{"norm": "rmsnorm", "norm_eps": 1e-05, "tie_word_embeddings": false}
Below are experts of layer 2 (counted from 0) of a mixture-of-experts language model. Rows are named router (the router's row for the expert), gate (a neuron's input weights, with its number), up (a neuron's input weights, with its number) and show model dimensions 0-255. Each number is 500 + 40 x the weight over its row's rms, rounded and kept within 0 to 999. Numbers have three digits each.
Before each expert's rows: "mostly gets" lists some tokens that are sent to it at least half of the time. This comes from a sample of Wikipedia text that the model never trained on.

# expert 55
mostly gets: "cu", " comp", "exp", "prop", " responsible", " Inc"
router:455571474523474485533455571539533505544496502459470500509458536449477486509491504513516473511505600522548578424459521433436543593418450490515471506479483485523544524515491492530501539461462526555510494436464471433482562534502444437611444529495463527492551402562469458464522466578498464463535473458446499472473527469531471506492560408533451480604425567463458502478500487471592506475495513413501448463473508430439516477497483504528439518539466491490499507459541533495478517569507513519485504511526514582473551466525492473466497443468518561566524395451438447444479493540553544483470526478528543522476493465516533455439515450502487460461529513543535492438503480498480494557494534520502535506460587552507565486413467497500485516521551521493476548507478533471527468544528504
gate2:517470476498506566549507593489550540443503491512449506464463574510461478465509572567539480554503550495511566497531483468417557544440589533511558561501498534521505546494501497538520453568488396453464576455476514449477579514458492503643532468457431544485465572553524555488396536518494536488572491474475521485529519437546426453520514438542548448558510485519497500537512469536513501522509457483475478493530514504550487548492565468513519482505473543541446513484537477544458470512456514463463429444443509498492528494500513434501439501470511519509495474551479494514524554534558527551489513459535484475437536499396543440500492504434550556499539528476498452511440510508486467562507524462432510501523477522473560419419452482544505490465559488505532500520492481517516544459482438
up2:438530546514382482523449474578466456472510521533506485485486546484533458443542429464508369494594561482526551406510481484467516532485558445459456467523517501506528453522554535546455402530516527506480486458484506491569517522430525526462474595471492490535468533476524472452535523463499466479524477477518458485568449483445486402532545473500544526485438547477529526556514517487474490498498553482462610487454483553518474492443430498530556524564557482476529486493507511520427438513560520546528504543446479495530475434480465460552563568487523491489482524521578488549508516513500528464476489536449479503571483519501506516521493546542502468540422487475514548463500536478433478526439494452576513487473490596497445486544542518494480462422478447491537501457523496496526542453476427

# expert 10
mostly gets: " En", "af", "an", "ah", " new", "en"
router:535524543533441503471472449476518532469543499465488473530545481478547469502471542561483531476481456535591488435551525522489551472509476510482494492494502523499484521470514495560487470447492539494521405475494456459501442524483512532449520497513504489534431549537462405504493514442554472491529569435571544572506424536522595467517511488480498516605455557530520447531585559508496463536548526504493485586496472506535519488586483481545557508520512458495523459513508412487501472441512499511527467513528478478541524527605544534573504509477490477508414501526490554585561455450620450462589534467557548527467467507536473540449539518488508471622531533449539490431493474505547522474491512523540486470497496502519518546528533452472448469501441491427439559563489481498505489443495529
gate8:445432513515541521509459516531492577495525537498491490491530488493529442463563460540481513468440502431498546508527603453490510492525518539512545494530576497493493522501506491475526483515547467502485534535445516529470469556487509502529577430547548552501402550552486466495508423460502419499495502502476477492480438557549569438526560499422469520509479573521455446535511494449493484505502484451521424432499489476514506563481579529501433463613502521514499454529531443509535508452417524566488459488542571484524474509500503556547398547540555463520486494514485539503550514512505513464500511452540587469509502475449498563463571436516422442547455499467494513434440506561520546526500442519564520472467508541464461450455514512454430504502541502469453494516465527415522578436466516
up8:522524508505467547545502574468485463510493574531462535537494509533446497512504474477526474497503526518555540567512505484547513463525492482521437553540537604566529491464491486573455422490466597436544445551454514539507548583580495475565457485557460523584549461469543535559457507505491603480486480574570522493477480459539504529469438486544553560505581508487526456417467496546446427486487523528482432494484546536467454466503487534475540470511506552502494431478509580446558509475507432434517483531517542478484490456533522472506495490481536566475607526532544476473454447537512464499504513449545582471477555476498525494459455477554509537571474532488502531525476461465504538446548459486486480499472458494550420502490477523528529512608537509439511474522504539534442507536521529

# expert 62
mostly gets: "ist", "ary", "ter", "ect", "ists", "tive"
router:443472450506535546392509460556457540514515542495415490453548516496500576465577511515488461463525480523594482460518429508520479429564531514494518471501447513501506553535550487512394471483506540534499425474516508445557482481385522506538518442448550486459520458457541533513452472584452539437539549442494419520522579531504457532532448464456469439479497512498525499470437488501468524492514546527496471472473481533508534519453473562558525520491492492521472478389426503453519477564516536508533462529523550518472521484485443500519574527527524525544495505469518568514494531537540432494458497557481466515396501533525497478516475412438528566450519572528490571435500501447501505449456531514507493495552543518499440559574506519552510478550482490449493507540496457458527465527534485
gate0:463468554503529529468571478478482503581505498386410504544566442456483556523541553464535433457569517513528502519518462519507516438529489510575549440504482499495484527535512481418488464492520553464451420497533464473513491471424478467518463496496505505394528475464516530541491504437538553512535474500471494485489503502555471408453467494444513588516478472424465537440504559455549496511478558505555477481536529540517609552456477536533546569457482450469461420455480460435536467459493511485519548489460579524450511500556454538517517537475471561543498436558459537514520479516564416530480498521594468468494460523516570512505501463483563510485556496508515542474455504484472459545402518551430561500513489505496479497486466525513468444449504525529524441499514533572519490502491507
up0:434504517388464494435543474573534539520476522559409511516520538521527568437503457386547474533522609486501508486537478420530477573497529460479515523477501547467431479555553463458445522460501527494464446487612460494530511498502520475492523424466422452483498517470474572513440436548572497511477478496484546464462517531470474465426548435409513484463523544504491525533500464451537466551488504526528524559453553511494547485454425482446496456406563459504558493511463517521506436507523541482455450482541526537507531490518449578508525504506471551437488479481429535476550433451473448470469517507510505546458557539490571460479475496469498554468536498512493459487472457537573516510451490552494477433525492555541496506447522506495504455524553499527506515497493462536543501516444472

# expert 7
mostly gets: "|", " not", "|---|", "Note", "See", "|---|---|---|"
router:481489499477444491472473557541497511526530485521498464565545527450461580486489466548460487497528500472449467475533486500513527478454484522501486461459525448504597495463621549570546500505547503501497534479464475533544523480498507521617480512463565495561438513571492484520536496564457512514579459522514505569556504533527527488457566443475499452517559480542483507554441464476540507446491528533477494537473468487541502465585562484388513558440540458470535481418551498530461502453445469556472575387504453470496510515525516443518499556513522503493561546470515430482502507471495500567452567447569576455422465491549479541512518493466520461505489448529481525552529600511485576524488497532539479497452423525518501502515522521491578533484511460555522497476452558508457464486506441
gate3:435519481478475503509529471511472462544471510412529508546468548536518543538486495475540471419521530535455534552466549488499564516501493566571487473510515552535493513457435485527482555559516492509482535484528514406533548571527513543442473557438493547506440471520406543473495545495493550446478530456482447535486448462538488450510521453442509513526536539415464525486503385550526453487482565432505478483473537525565516509554464455436429527478481534472527531537556498515523494471463516493514492546534543469454497568494465509507606481527430527497595527532576553530437491554462484465496439469487481459418442421593541569539461486518517470464525559498450560487498523447526449498482461504446470522515512522550555455551499491495477408487497495478471461537530480532535512487442475
up3:500503552471526523541455405464559499518521443515491507493555494498531441495464509534534495556512461450587470525476542495486564417485498491491475506528460526437517491484567469500544475540528524567454467506524490474484518447437534491436437478475491511498532497582527527484510475520485517579537516522428520456450513526523556528549477414583518509474501519506504509527428538473567477534521550534529509453548536558515527493552434566442545529485479489536541528510537607409559551590548445467533466467532544592522547454542523502550476557451483529449482481530474500460491545564490432506507498591536514492519499516495494516554539574511580563543449495447423514514605508460467498536478501486545522502462488542462460475496493448547487567517517507553516558488534560524455509450543485

# expert 40
mostly gets: " Western", " William", " Los", " gold", " Canada", " Boston"
router:488466542494526474533459544525512507471430448604473464554490499471487517540542525531549494432493462466589445445530457541512487495517498518536505538471538413544495478519508477413519524494550474589495532471512514567507521498532447532434510520519521596600493444556563499443472526446518515505568509519515594482502484526471532513479506583460473501462476477470457505496502497562496552460404412392505512447477479559442494490494438586497537516544517485502396500465483503508467461512495454424536492499527459437531490540506496521480516497508513546514473488547487493486467442541396529531515447533510511424430527522444563478490547458506508527557481471545478412548552486442477530498461499420510529527495525526498468520525468498427541455515500483501463533513497513423516487583499467
gate0:526394544471452503499555486522539501549419551559457400491550438468451499542474478526453440478483488482564481489545461453517463589461482591552548541470506428497477500494534503478570523560443413517547539515536503497562483517507456495492457591514530507505469461517511527483509487475435543537456568541550565511496450517459565520506513509539482474535423504553509523483515467519460469453481437409519555438492568503476551495473488511484499518493526506457567461506472591504515476440506435528484445494452456492499512508515476501554458487508478518548545486516506534485476456418434535529530525507574607525489450561489461483500495528503502452484516499540479439488438529500496519478441603436446509446496530445501578451506509530445476520430515465470469511545524556502485530548525481
up0:496482572497497484520604537526539515515508480591526477538510522479545479534514497493429509513557533524533501505499559555503448494433437540568494452554472566592548554569522529453550528532506489461529523495570516476541486436512499433505417550523488555459522517502444521532534557496507547468497541500515534530531518507528520559503440402480482474402447521577549490409523478555558419528436416501581500473493445490485450446500492567452520475537507476481561491455504523528510468555533537498466502455525505449521506466491447512516487529465531499538471456540455441440576474504569502490524452511469492556444459478472544503489553505545439467536525478436535552486539592521481549509495474506510484576472524497495547523516480464424452454566471503547437464508478567529509485524507484

# expert 5
mostly gets: " North", " York", " British", " Robert", " France", " States"
router:454508556586391479466520577465475510455506513445514473530505447399479537511519516509585594431518486555463587555503479480549506475522496490494546524518463489538475401471535436489505516516557510553501478486516424476541579471501537507441547501551501515526556536542480477449479515466521533540523504542480533483505485448456526456488411406484545465443495483432525476578471481529461469483499517423494535498527520491438522487463494548448463468544473474554506528487493411549497478483475471437493506485432484473381481528576511525443493522560512492495478523565518571538466488467484535543461493507494477519504499577498476521547483532494511446426498482595496484522537420467509481518436466487497470496438487523498514515464522564445513502443460511502555506475529417544521581524470527
gate2:470445488487524513428508514499475449492477573574519476451502536478523563478494591535514487514483562503474480509461500524537497498455423508472418510468502548487559475518515538524488565527550479497460444441523580449480461570488377528459494533520532405473518496489480509464511481510528457467445465437541440505493481474435514504537439490510515578535573482501493540520510521540463464491567496492503519472555461510487440464485442507497498524457526530487525467426474491476494517543576497476505532509460482477473589457505548520568463533536475552592446499554572523508476519505515510476459505482462433512503490543558475537455491523513532420591529554493519549546480552509457518586532539515412498519527487481457532404567562436534538394584490533542490460523522501501496518431505547
up2:525452539476475546465514503503443523456447511434532459520495508510454505507518519431438424476553441537468569518476473465547449525488589487481534519513470503437468526450505558480522477557533491477417522591516489495513513506575474410536545461478489498495513526469529459507505480514467558521535479409514454484464536501510575517505469472490441411481559514523519484451473595545514525485453483491429534539497474480474534488468477468410480440538457548449569479532516524467558500507456493510441556468501538448520519452533438494489471473563496511473431518470505460509566478486432495508478507549523567570535528496412457572466531483493508521441550519505486511467470507451417501471394518486414516447453465549524493505510485585491515492445465523413587530531469490564474500449465468

# expert 13
mostly gets: " over", "″", " Genus", " Date", " Type", " Over"
router:511632467570548447457506515556483476529502463530532485503579536499466534568433508494468555477461506579491500474492520438529520549553516502469502497472521499511449580514541541464457501518524500510557463520510420505465551444556474431505474461473519511508479473524549552501546483543560540441491573511609572520499501549565507536557569516537482508531523457529430469462485503537512515538482507534534442572494504488430502494425545513480447476527541538481538446568529523522465517447514496453411480530552507526564461506443496601496509470474512547483498386544470442476507512490552471520512465572473519557459494506472509524550505534530523504482487461493622522559518492535536547456507480468561491465519483559474463508474578493551557481507496460477495557544502516590486542498537501
gate3:389480513481541506511506522452516477468525541520495460532618472524495508398497506527488511544450519493490458463506449497461421543434516478539458513539497529500501495465532567516484524511438501514504452547501499460539514539442461427410463462498533468518492547464458536514472488497480474436500584521564482520508520569484465489510556552544529483452489556468482466512425483569488502515459540615569495463492498495457472511545558464548558490485444515465528480530407530495549495509493498396539532520482463509460566442447456542469476477497463530506526461429529481541487482468532398495524539458478519509475525492519532448481530499444452429501503490428501490492459450467484499555490426486465473531491484550529561479471593496532507484516422427416477503419465473606494506512529548
up3:487462475478522431511535529543458480584493548566518534480438494531428503495566481467502466531463507411557588543550468523512505510440565496466489587486557510557422457508431456500488532545481513463528486448523537521512522518426470527479485573465463500519465425502548492484464555512510520463483528478471510511561465458504547458508488609491482424468532466546433488516484435530492484462516457406529539514437598508494485422480510465497452479523500517505471511486422471493520482446465491533592493546513474481552480457474522494552480493490496531507467551491476530480537517533566576455512466472489511529537372469488451523511523538560570542509511583479489494538526517493465458564527531530404532470487505489466499522529410510511478448506542572452527452497556498563483443529544484

# expert 33
mostly gets: "′", ":", "):", "°", " ×", "×"
router:513464521490506497461489461513479481461511531451529459490484483524513497580455423440538478493501497489520490431450614515472529497542596525492465524468508554486498518469441470444501553460514585454490510548521504507489467463497430495603471508503525482530430529477527464524509476489494578483478491513491467474497469507568434507484436428482549500505474480480559603542516495472480518502554539442598483483489456490588505491573565500474543548525542550454488542524611538574509500465456566564465493492564520530516474495474461524511436480442500494465487499555510521508497525564483461495435484519479451476534528522467463417479555439477547421495495511499450552484530479582511521522468418403474480519480448563505495537488494517518519423463483470463580463500569465429505566536510468
gate3:406491474433507478549518490512526539510591489449526507535508491411489536559416447540418519455518428490513518507458536483493533543496503459508507462503534513483543532469397542527457510502556458476502517521525498443538544530449499479474428471430489498489456575409499536502514456478496535511496558595484467485475490553493476517569471536530541507526487559544557515544585490424476443478518574496474484530537496511515515550472533503523540494473456446478580434480548473534529461467459529522573490486484478495465458526575508493529549483560436444482550480499540481482472452516458478483457539513498532528539506426498558510497469460512447517513490535509483495462449442464539564502483511518554444494427499517458442539612495549503536565579423453511541440489472420558516550502447503
up3:491550571589491464575524449547560511486488567466514512517450479506548494520464502517457503470561464451526533476501516537537474553520535477452582485556480533492452465463461450508516495525527491535471602495422383436443577491550460495515514527546480510457466551522535518576528550521442527409495505495493481448446472549481530576500545498516624525530546519523520470486459524477515507465465493534443503574476534482579504554497526484504505504521406513492449488489460480544517491506529551512555490561560553518453482498482509502599477487473447552475439486560530515486457547499539509562478522463514527519460499472484474523483477511545538470451648478447511498491547458499477543440460416505533544500485517519453426494464471464450491492512531513497485515517530488492561603481505508